Below are experts of layer 5 (counted from 0) of a mixture-of-experts language model. Rows are named gate (a neuron's input weights, with its number), up (a neuron's input weights, with its number), down (a neuron's output weights, with its number) and show model dimensions 0-255. Each number is 500 + 40 x the weight over its row's rms, rounded and kept within 0 to 999. Numbers have three digits each.
Before each expert's rows: a language model's description of what the expert responds to; "comes before" lists some tokens at least twice as common just after its tokens as in all text. This comes from a sample of Wikipedia text that the model never trained on. Tokens count by the router's weight.

# expert 62
It responds to: Surname completions after a first piece, such as -mann, -son, -ić, -berg, and whole surnames like Smith, Brown, Jones.
comes before: ",", " (", " |", "'s", "\n", " was"
gate0:498463466506519464505489508474493495539510483522494536371471518514465483442511482443570496496492518521583506524600458506489491505546523556568489472569516559425543522575548544503441532522498442521534517500526416513465476479474483484438412497474471458554442484499416512551458547526486501444503539507488467412430474427528496545533538521536468512456541443511576447558496520520531524512471529455531490441546454479496497544599541498459526485520482511508480507487535459527520422472418536551580514481518489460476519501474516477504523517452518533554558539492510548466513479502472502510520576470529535522534488520475574453580395599464469517512508549569469477524562461463502490517572493522553506520491554519508472422557474508578462557575496513477508494505488516577539449500505459
up0:471496506528464476455518489501506471510389492613476493467455459548453488518517456572538438496503483475489544532535421459476532504522485511462515493499478556481443518579416576511512508492474474553485428504496491511539513493590468527498431503482547500501518497545534518419483499489493477465521532477518507462565547452481549515518518525531522470413452508465522513432532490517555569530497423506497480462534498435469573515578519486521486536481551554459445552476476503566488492519504490444507530496458398532546468483498501504441529524523518477590521554461484499480615543504530562526514459414518515500498482522490529515521466508488537478498479618538433479471524447526495476527509483529523539495458491467507491536547413512526457549408522452536484629461606518498493528529449549
down0:534525393480454483482479523439448486497427507504413515458457391490432477515524539540570524493590488511532505526579518445544578514552487515549492437473493574496577483538472519462474524550491529472530531468503484531469495476531496559446456447486518515457495508517512598501455547488476482511467471492535378492479495448486545528489539539520483442447492500540480463497519543521569531438454512452456516495523511505453576557557501437553503482504477525496450449488459488537512497522432474545558527502448488556460578455515441496480454508545472487528517580482527527504604571527540466494520499484589542459488494522482500532529401527494460439506538503526440486563485461558473488529552467501534492467484521509483480501439470485577460482410486442494434527521519528529537475538464468

# expert 13
It responds to: Prepositions and the infinitive "to" right after verbs or participles, such as relocated to, appeared in, voyage from, until, via.
comes before: " the", " be", " a", " his", " her", " have"
gate0:550491543487494462420528553495497515483574449499496529453546474458476483420457516500410551544385452446498492491483524521542517474467503543491502434567520457486550519563475460499566521489485552459551522506457505471497575451492529552483497489455487504456502492529491517517508519502578586514468487526537531641491473464524533564506512558525491482474415511455522449503484456531516420504529516585466453588460544556454449502472505494552445543440469503514474498498525440493438422433523535542570508472498472504488515486496514521465506502490545476514532518518497442430516545527504459510425443459457503529501492529519496524529539518461570424535538501590477538523557508498539529552451452511509499525499506527460539534509482436447475550574458542486552539406521506592524500557482530
up0:493518551494436454563496510521511519490426484495533506495448545493530546493526517486523498498494505510484489509456455437541516531499498535419489486502452481492423465445527552497466536505454434471588534452431461553464556581469475494491473480521557511575483555511530593488544368579518485460541477514429499487523483474538430515510504468459466514454533485501513528512547455494506508407562541407502463479469511500445503450488476547525526495538504494507514484497468461492484453517436440456465470516520521538464471515522493470521526498544568513425525464512511521422532543485492474508605513489515546480545457470439577460453443519423471497525571545542499541486524566516515448485574491506454501510430568505511411513511512525451538481479559457482477504579511577520459462423530398
down0:533504479423425544476575522520483528432444460486469508506517492553506500436513574471419425483497479478540461489463520459455533497561530430504394551417539444502520497530482551489473525441446496408529481495505534569493452528531489518540501530572538522427512486516478475409495528480471490519545556494470462621511491493524539478546499483524547492540515493499508538440562485490475498506454490513456478525443541537515504409492531561487516484552502498519622485529512526460512520528494440542506509496513542539515458526523459567542438479584512523529537471520586537513475494493457434497424469504512474561505504496416539573503531542478492447452594508539508537493538506495541505536429456482450556542450397512476510445512477521561487527557511463470499511534558490518521549536510514

# expert 27
It responds to: Table row ends and |---|---| separator rows after header cells like Date, Opponent, Score, plus opening quotation marks.
comes before: "|", "-", "=", "==", "===", "The"
gate5:496546406430493488475498492543525487481444437510553567482435542415565525520521519446499479471448537572565477449552412520431511444530478520462476485513530537552494487532505520527543528447487512488543515556546453502563546537521495476500482481510524511541519514481522476485424528566502422529491552438533498487473528570514499485534524476509477571497497484549550506471532467470553483519520504490554490449499501473511481505490491484491489590489532502484507528505456465642537482459545518427416583577485504565439543492530483546522506458467490452488467531492423553473493534496490445409512577518441415491516558547465547490436441523573516527552492521450562458454448497532500476557479491520513488451505549451431459541543483557527530520541478490475457432485475494482540481548505569
up5:498479530540499400487461562546401552515495471525432453521456525501494519455513526487602420498525473504522553509477539498546549494454453467484510498519578568432533527508455539541559522490524508496415499505504476508415516502501482460567508505460428404488529490481483463483474517498495489471515501497510465469494575492486508529467517543468578480541449533388534533528495494500457528482436427462465533515512550529488495457477452502542503478536536554549453535523462427478499454559517520537481422548488472523554546480507443553534584524597560513552523530483538485528537505492496433651444491521461517489507514484486534488490524386487490629463538493560447445515521511503478485531462478499503508492566561532476490500514499504451464531520562488524503509468505550482445524529493503
down5:454466491530483519490478487506606500519483536481530528476527460512507498565491511524543496461452484488513631541470481541488495514537537517448500472530517510455365488461463489508462531517528458558519446500433501490423596544444476523502513436478570423528447536477501412560511452531488445484595518508498440440472465398469547469520499474478436491479513518481430487469443560483536457560515505481428483557509460486454548479470523508521520446541512480467454531470513468507448540487506486497549452496491510518513542486526451516437571480445463522494513508477441540535506548484473501574539550437533513535465529566520449502519473523502485514505510526595497492457622461486453461534464462520527512496459508465440487529568509518518487500498492629479549531462431515548564485521523542

# expert 40
It responds to: Commas, relative pronouns and conjunctions opening clauses in narrative prose, such as which, where, who, that, although, and meantime.
comes before: " the", " he", ",", " was", " it", " she"
gate2:509574522502430522446430494555458501483554527535498500549511495489483533552488501462454475481498544525469512564531543497552449466515489520460559464519515456506545488440441526450540542452503489522545424529542463478474465540457497517566515542530525494556531529443508545464559460522471494484520557465538478540542593470536508460503521527412499531501495472436473484497554565477503534524593515542433552515672501524549552413492427544513505569598543525482482497496508513455510474540526543488499537498540474494550486529524483536477499470509506415501501537512568536479521538524426491476549466501401479490474447490562497464530544456495493539542503557448473503470524510518474501492470557506518472442526474457467501413477405502459473497357520472546464482468497535498488524521506455
up2:535529500533494550419519410541519448509524561443557537515505527557536464543576510549491538509501499518514459449480466554515542441468446468542436493501514495455478506517534479451487503513520501485516512513503530535469533531530481529539516524535612460472512505491502525469460515467461558539487473449472531452469433493468504488479537463468491541568541523509476517470562492509546499436530469540490563481538486521502494557542597546481538530492523453468417469437494491530469490596557475445501624487586409468537518452461384474517505544521481516522503470478508494555499521542443569441562502545521590567397538434462489499470545463515530522537471475503510496489465503552498554508500556498581451502553536566562504531516468487574546424454574499494462514490489479501499520521548514
down2:511545493486408556487500476552517535503495519429579503483487521561486470458521520505509514511552473510491516468490480563478527462510505494561448569466454601521540495523558485548503505519502499540512530489508588478535510552583582444392527467458486478519461511526490479536437515392566503559504484539510560478542483424464482466460534517500511466462497447503501579431498463488454497528443471534437502482440460479480444504535506403519484513457496512487462507431519519520528476541523441542470505423472511452534580514520509483499414511480502517542476493420510445476499520502497540449514496530525556442528509520464515448486549508535477533527451454547536501490479454440494542483480529467445514442497486460575506499509551525580420452483588507445496384463500446483463548518399473

# expert 36
It responds to: Coordinating and linking words between phrases or list items, mostly and, also with, or, but, including and commas.
comes before: " the", " a", " his", " was", " other", " an"
gate0:520583473538512456499474414543560510504509347456512543535424434443495490545461484456486492542499546508537511459492535467517493502470464471439528503534519457470439517577509476511565504470595495452522575483474464525518516458399528441536477551544488551530466536535460501477499508502504546538516447495491465509528504475554497480520482508528517524467431532495457535513499524501456486468572473523561501505527468504543433457452491441448472513551491501508536503470373557475478509566470474465573467484464470491539536579508489507508499452456481505498555507588525507471466428531491496564562512460604505512536503551522496526520540513533543491491450510449536581488492499485499384539532486563474541537461506531489470485515429459523485480543441516567449474452599434533512488484507503
up0:562478512518460546499443535481507500499588463546513499417530515551479521505529404435498499500448489528469473535525535458468468458434505501494504533552486483442436511488500550424575465589482548508501529486515456463505546489581507596500485523494479456598469490486545503534507528427451520499513486429536437437470473463514511499478468491498562502501516403461470511535510503492434515583555468463476489529533495450445478533478499468441455418490422556472477476572484484517489508469517446521501500456461437467381497505486553479570486482454469569507549490538525511438590447508538501532506441445525481500493463530525538519503487539535467518523511503490471534458523464478503430455520436527506516433490549476514545451473524436546428473521519497582444494447538466554482606508469502
down0:578567449541462489473454545521528497587483490522483509362487523511459559403555497457476534424446482491530486457476488489490508459419501469545463555484554492448506507499528432467531492490465532505477511456472488429463501492566475538486520526550499495526506519465515413522540510455534564521462458502509497547505487525490519494546507515545430440450526472498461529500482502473528496508468460426469505572511500517464518546535500520551439475501523527539568568503569530492483519442467489504524469463522480466550503457540534530540459523593523452449539453462519536518439492482569454480494487503500475441493475454484483462487470530467428465550520424520450526506396459490521459490459419445506476469507452522572458497519551521524549386498586441513508509515479531461436638490513491

# expert 2
It responds to: Separators between fields, mostly table pipes after a name or entry, also and, semicolons, dashes, ampersands, vs, e.g. "Uncut | Star".
comes before: " ", " —", " L", " W", " T", " A"
gate0:549510506450463541555493478514521548610543468539540496425540467609546473500524497480481502545509528509578416511518499487484518500522442625510439520461455482469515531470526462575476528472535533564552475500458501407486526508479480458471502544526518452497500570449547528566505506477479446543497541571461492500589463505512530478561460479506563455555491478457542519473429519517431483467458507456399423540512536533462502440519505514492469553529475492475501442501508465484476443522505482550440496474515488525559527534583563503515547553514486500545546489495491532553558516485512498499455533487516491524545514477551445473467492533516521479448522539506503545535464504408433495463507514478513522514433506482519584500566474457515574575450482514475539517456583427495534559585449490
up0:488443527494455455558429452487527516505443524526442489493619487464497491493448522437446534589456516500472506525506533489536476474518464449515488461522542481498526481557463546478527432541466452596522508472436566461537547473452521466543493477531413519578517503532502485526501461490487569435492507462572477447453465479419497467437484569466445450458482451485540497529497514548547473505545504541545493489516462507525530573552514534584566449563496426490501459531488462542482521504529468462504492439552521504451523458536490470444458511585475491527561463544524446515604502427472582562549511479505514506441482472548495482490541452441472488491555467452413523564493482511570443485474488513507546479483516509530521478547524477498501468392459459429465502497492453549512492469521526
down0:481521492513511435474523527519468426463527496501521512556625551602489525546528550475512444456525499485530508530523489496509464560518555515479528523494486581532505507514398447511506484498490529447457512456436472532466462507539529507489497471496541502505520433515476592490413567493480485454438477578488471481478486504520486534543451527569513441529496559490545566445532462478558487434459480589512563490525458465542516574514495427453499528492482490510517519542547527537502535553613460515470489493479446526510512536467542463421494493524523516582480509517580423460469497582490541580473463514496592493478399462485490456473435495503476461526468496465458501429568475523488399468529522486422482459490468484442516544503503452539505541482504438512562501540448487512496515498519500

# expert 41
It responds to: Pipes, semicolons, dashes, spaces and signed numbers inside data tables and election or sports statistics, as in | 149, +46.4, 0;.
comes before: " |\n", " |", " ", "|", ";", "."
gate1:492506527414501487565456498521504489542508464519415434498553464486524484450483470621513495493517407562498539539445480529402453568477524524533416492467464395437549503430481531501513518472509492467404562519551521535484520480526580508521530510427470590489548530500521476529467497478516536478488551483478523533483477486581589484466422477463561496532461511547507537530514489445481620482470504469465501510562485502456487516511461515467493535492447503489519558500450514497510577469532476528525530473475538537548492512530455595450480538503533489488465590530579507559443539505498456504493518478413444507516528540461487474478481445467537449512515495487511592465498547435491534497553550495520528543487456467453497540461511490521568470484429561465485513531484493490560501447489493
up1:486515404465536492570519497493487443501525444548474433476528538478523503505442496457483524478554495512480492551528533589506430537521505542489608503524526534556528533438490488577540480516512454467492440434516576514477507500552453519540519423475458541536504560482457524476482574504487538554476493496574435423523525490497495475484534436523486505496494584504461478446476498487567621500511460506474428501525529475509520495568520448553476613484452510419479531460513529505526505510527520487509552520472509564533494468492476545568541534521502423500467501460476457467504498534509500459557520429484481536476579550421517473528458556468512507601514561520509540508491532452429564509493585569490516464515515482448502510530506485557426482559515507548493517573458487552466437512450470
down1:493532488477492436469474481563477557467528462414525563504510507434424469450543489520473510495467458584521504544523513450502506487472565520450478461505493479382499467527502451516520464415466495459491503474444542507529386516483512501569472491480511557511553519501406481507503523509491507481466494512473477458454503425457492546555577534449524498474530564542480515451481486477458506507513493489476498507478537523472512498417545448505426423495446542492466537482516475490431516454544590411525506484455497512486476529497498543547460515411469499401454532448481548561558553502457393496490545515508508508595469426449495515453537474535418511515504500519493509541511428485486532467498503533509576570475553459463514502486477559511548539505476435463570511433453524518554500546441494

# expert 45
It responds to: Periods, commas, semicolons and closing quotes or brackets ending clauses in prose, often before The, He, In.
comes before: " The", "==", " He", " In", " It", " and"
gate0:486480522471506526472519541553503515478500538482404436521525550543515456408568473445524467463512514475465596467524535464555492478428460478474496536487526484493529490472467530485497465477522488475504530472466513511522523553529498497511508496508499490470517548501553494499558508450560516490494493551438605535394454519487562488462492562461524543539477506497519444530469522424511487533539476560461490542452503559448461478456505500511483456557531474524471636498465468487532447446431469535550471544533542512568525519492513409519516505527573503498499449517519446507492473580611552467451579457505523450468517458555493483400509580452495487454527500563564437505533574434523408501539510435536515503480549455494546475506540510481459545501532487484459546528526551512532499430506549
up0:514512508445460488502516531428508530429469485497501574605513493452541494460439508594493479531491486522510491459487398520479487518451540579470457555531485527542441521499487526515454500471484536529519553543531492543530491448474500553511526530471499532480513491496479464474455486593434474458503530493483392507549579504509469528459487538502486421478525512547487479513522580585538504469430551431504582497539526488489526493529485521499509549515512479541538412557541534476502621486455537546481479436497440520519510505532493491535510479433424543451422513462453491551542480470480474536494469583465463526498466451502507517457461425547495511547483542449512508453431527513584585445449420472530539467540514562462485445470534487528438524510525535549511446482486449509509528478522437
down0:490452504466565470617466478566501540493533526506484508476493492512501453544480511531456524561520498513477465474541495521430461536485552476524415502477556555500463548490523475535538514548487476564461529517580500491462538438420588549537438523510494453494444437547558426461476468561544476481490485488449479518521458519470561537467473546558482477494513556506469523472566507411577513501533468565416528398521529507469512523554540526505551439480536447525491484543457501519503521516567489511420485474446527450500535559506553561530532551444492504561458543518499493531489521497544437487577446496501507496500506507551520558517573476551485478506476494517544537421485541484530539510459513532512447502463489476474637474466500563516534461505533477561574481556520558562513459540464528

# expert 11
It responds to: Prepositions starting a phrase after a verb or sentence start, mostly in, on, at, from, during, off, as in anchored off.
comes before: " the", " ", " a", " in", " his", " to"
gate0:449530511556491522585473458563572462492438366484447510489495545430460523504501429496412495474513510521463490464493497548501523463534486481423454413515558532397544554438512529466462437494467498499522531425415475490533523454497479510536561489510474515470493520551446504498426531498483491487503561495480447456471478483496522535504527548580528485532471519456499526513517546453560480479618553507530478471486562539470461506521585530537525553554510541546452468482477583541529541533550513479395499523495505447491498499495466525480519522487507480486521487530528457488470603530502493493420479489534504561479527460487467554515495523504445450478499513615445508531439482464528497501492483513451493485482483454426494495487428526610483484516555450475446544489558487485484533522501544
up0:585472444459514515544566445447517536493463492553563491499488533504497554502452458509475498553500427485513567539487605430448478486483451500601502492463533476517474511524432456522488457553552438491528474555503537548548518485543489473465494499519565460517564521585535547509503413475557556499514521446455439413536496500495542500492523503502552490465519444485533464529452478412576488494497472475566485543433534486513486560518553481503567446516476547508445414533588486521442474492484492513518542480512512479536474563526467463494512539517545495445464533505440469597462569505499589497484579512462508526555567456514499448543513472463512486464550522454512516510574536489530508416509482497557493484471453534429532464501487501500543541516504471478584511476519557546473528568474516
down0:436542540502518504510482453452490451525545502527522456518441520540471488485613569470538496455562600568502482460518421469513493469496522457484455507523459471481466486472465492467540488525474533516512486459475566421498487504512473505507537491543518456488563407535535475503526557495581467412467503546460504382509491525517449477496637495567407479537541473540488514529507533413603497458534505524423466508524426501546508470479563524480581553506500490536454524557570513517518491540441459466437491497531507462499546491487471459468448530497515430526486450464565472504485475501457518477521494462492535524581478448505536456472471402517529539456468501419573533440550498471524498564541506479451508512464508477492507471494471454492518496512506542524465508552531519485503487590537483

# expert 37
It responds to: Plural suffixes and plural nouns, often in headings and table labels, such as scores, Seeds, Turnovers, Awards, people, they.
comes before: "==\n", " of", ",", " and", " in", "==\n\n"
gate4:504420491541442490467544519454525516491414533524536424460466487552543556435442447482573470514484460549517470526364484459452477490546450555453524530544448520575500625494522554411572522523470526504526468504517482586491479451503520497486514444555438541529512583497473519540429510511463544506472570518546450455504530475619485484577514490462447491559539491465489494465548475462491531502546518524481485482499496514521462475479513504534549519489494508473456511518528451516464472514568509506498489533451545493569535601492525432539519485545521472485479541532539542625545448497412556561533500527522488561546516540500450552516474535524463464509485502573525519447505475493467538537493480514548519456503494465462486491481488497517544562477454465535443486523527469475556477505485475
up4:563473495543464494426540495562431472525538492495519486543420515529500436489544497513575536488431469457524467514490466557519418452520477483498492498487539478463467476467542501472406469551438470541570621571594444455568464531599497538506457531471510456499442493568501506520412536498525511492536501544461495485477434510499618462534528549536490513479515483552479499502468529504419505513467508423491555496476547470539574512471500535474474482489466481485486484470525489486463526489508515488495552466558491502514502527566542525486475520485518516516457471482417519506495446572468511466496560508502491543533490464391481445498454468487493515484533536466480571498500594512442476475523485566445473499508465546559514491537532494472593455488486523546414560483441464502519475567407504
down4:515511521497474486485498476486479507399465491521516566458447456520468514467503513466467592501569573477432470548507480607523517480484576428534445455543527485456517475481505484466533523535500561466485457470459442460449471483502445571531607476457499486510575475475493404488510480486456544537500437530557550506501513507496525533467586501491469501457401504518497543497461470485467505419524504518492553545504563496490608440548530477522575528607498545491490428569494545483517495489447510460510502483558519445462514473571526456538521599438466491509551503472485498494537498523595539553562471573476447493486558546447446503585508523487462459481499490545446472468495502405507432507483463452451489520468502506523536483481507495512486505518535497487467505537494511469449440497496470

# expert 17
It responds to: Everyday material and technology nouns after the or a, such as land, water, car, stone, iron, power, plus some word-final endings.
comes before: ",", " and", ".", "s", "ed", "ing"
gate0:512482486505520508474485503515495516561473563507487534469512465448493473465529528539489490565517473591497473488495501533552562486442439425475470518456487506511525453508515533491484447465521527448475487515502484529495451562452487491480407552531524498443507530502543456484434472515510464498488525437428459486523438498488498474476472532498493519496546529460496530489537501510453530530507564557472489539520478548551447542571416553467476513446576454509495511465576490516432479476500483516537586568484451505504491446478532566498451551558497522515491530496475407554483440503546442490507521509447493452377579447463466508539535431500542450416532518450412481467462497485523520480551479480552441527470591516587532544594491499434521436424550456478460560530448520482456581501488545
up0:506551489485535506506536550423525521541558462515528525483501452498578559489552529438511425467501520435463474393481521485457521475429449463520547566511425517458569548507469589556519566509502547412550486551487501531538488506551514544471467526520376525429510486507509467538458506548461482467536511471451535412535534505520502485548476517437514537467519471520432438522528449523612487537500508481472524543501522476488569559452474519501486503512504574544520513538484534567499437498413529549434510533478547535453513602518488494535489500509528513563472505481466555452542489549466522535490514591584436472451477463466514467508475519472453495524519462509395524430475523524527513520530459445504451477515512416551489470478512508539486558543478495537470446490510514509491500476508512
down0:527617540561544510568555433561487510565504537536507500525561510498517472482470525437468511503435428496544475445460461454457499543514540448505461411477476417522464541463437446509472454485440453509503554445508541522510421452541466463521491479546537481499515520551508557512507441502537513503598500525533537500503502469504466504515492468534568469526582568541554486494476530478503551561523575499506556567415525424507492540501525511479490458520485571484508540497498528474499478482493537454519467443377506575458479511512531510529459500451524508478454542526497494526602504530476407480493389559497482454534501449540484482520520470510558528525483535479470522495444511458536485538488525581538518522541425498505495449527491491498504534532514543435499543489425562470416488507462526

# expert 63
It responds to: Blank-line breaks after sentence ends, before == section headings, at document starts, and at table row ends.
comes before: "|", "-", "==", "The", "===", "In"
gate5:529410524494518517471503485528483486535546483513399458467407402543469497428461487450520519440435473426400516531529436507508466480551547541510467567564500485420530537537515502464533531462495531513446486568456450524525497537527491459483532491508504497457503504537474463485475556524463559486501431467518484507539493547560540518539524528467495480531531507529496557459578489487552472447457563509505524449533496510488451559514535411481463528574523474475524506517489550589528548522493534482511546615506451459439501544502457550485548426509450438517536502485441474439472477529470454445463505489639447548536530476578473555546501438539556474466513524493467488508487474545485468503501474538550473511490491465565506474531456477516527445476483498533499430510580463460510472537490461
up5:488474491487445461506541472381467494496435408493583549528589530529476471548447514518511481558504577499498515489453522550548506441463476447502483428495518547527464453486487508513522536532499472562530488439512487506531470473521508572583521478484495615504509521453535483499524524573502393499578584501491497511491431513476484484449453490468507446460514533547507474465463468496470560493494463595447499489521525504549515473487488540441467555449515505497509515462517477436497528391472445494535517459475501486485541486500581486514460533557493515473436465486508471546482539454585550454465478482505511524531534527390515445459509514499481516549453507537514484503463567487501574562489489413426553480487506505505502463487540578482470514481476473514545392417532479528487496448488554
down5:459480504460552477491484507513434515517499521468485480485460481479481475524682572549468505521516497467504512502445517528504475496472512501449450519470495435521467471428479547486495486522475452529558511465510576518477519467501495493537501508492467484513520521502482543535534467483516509487499481492487506529483493508511503501479118521455498507453468496478536480504492495475503520575507513476466521500486459463510518551490510508478300532450514484525533530499517483499534524505520535529532492497557523500489512461509470476496521500474525519503476493498532500501544506551525454504602488500490508426469528518518509480509539523438476487490500507523532485520501532505478462486483487507504512504486539524479476481501510493521493473499566533506507511484484510467478466496550517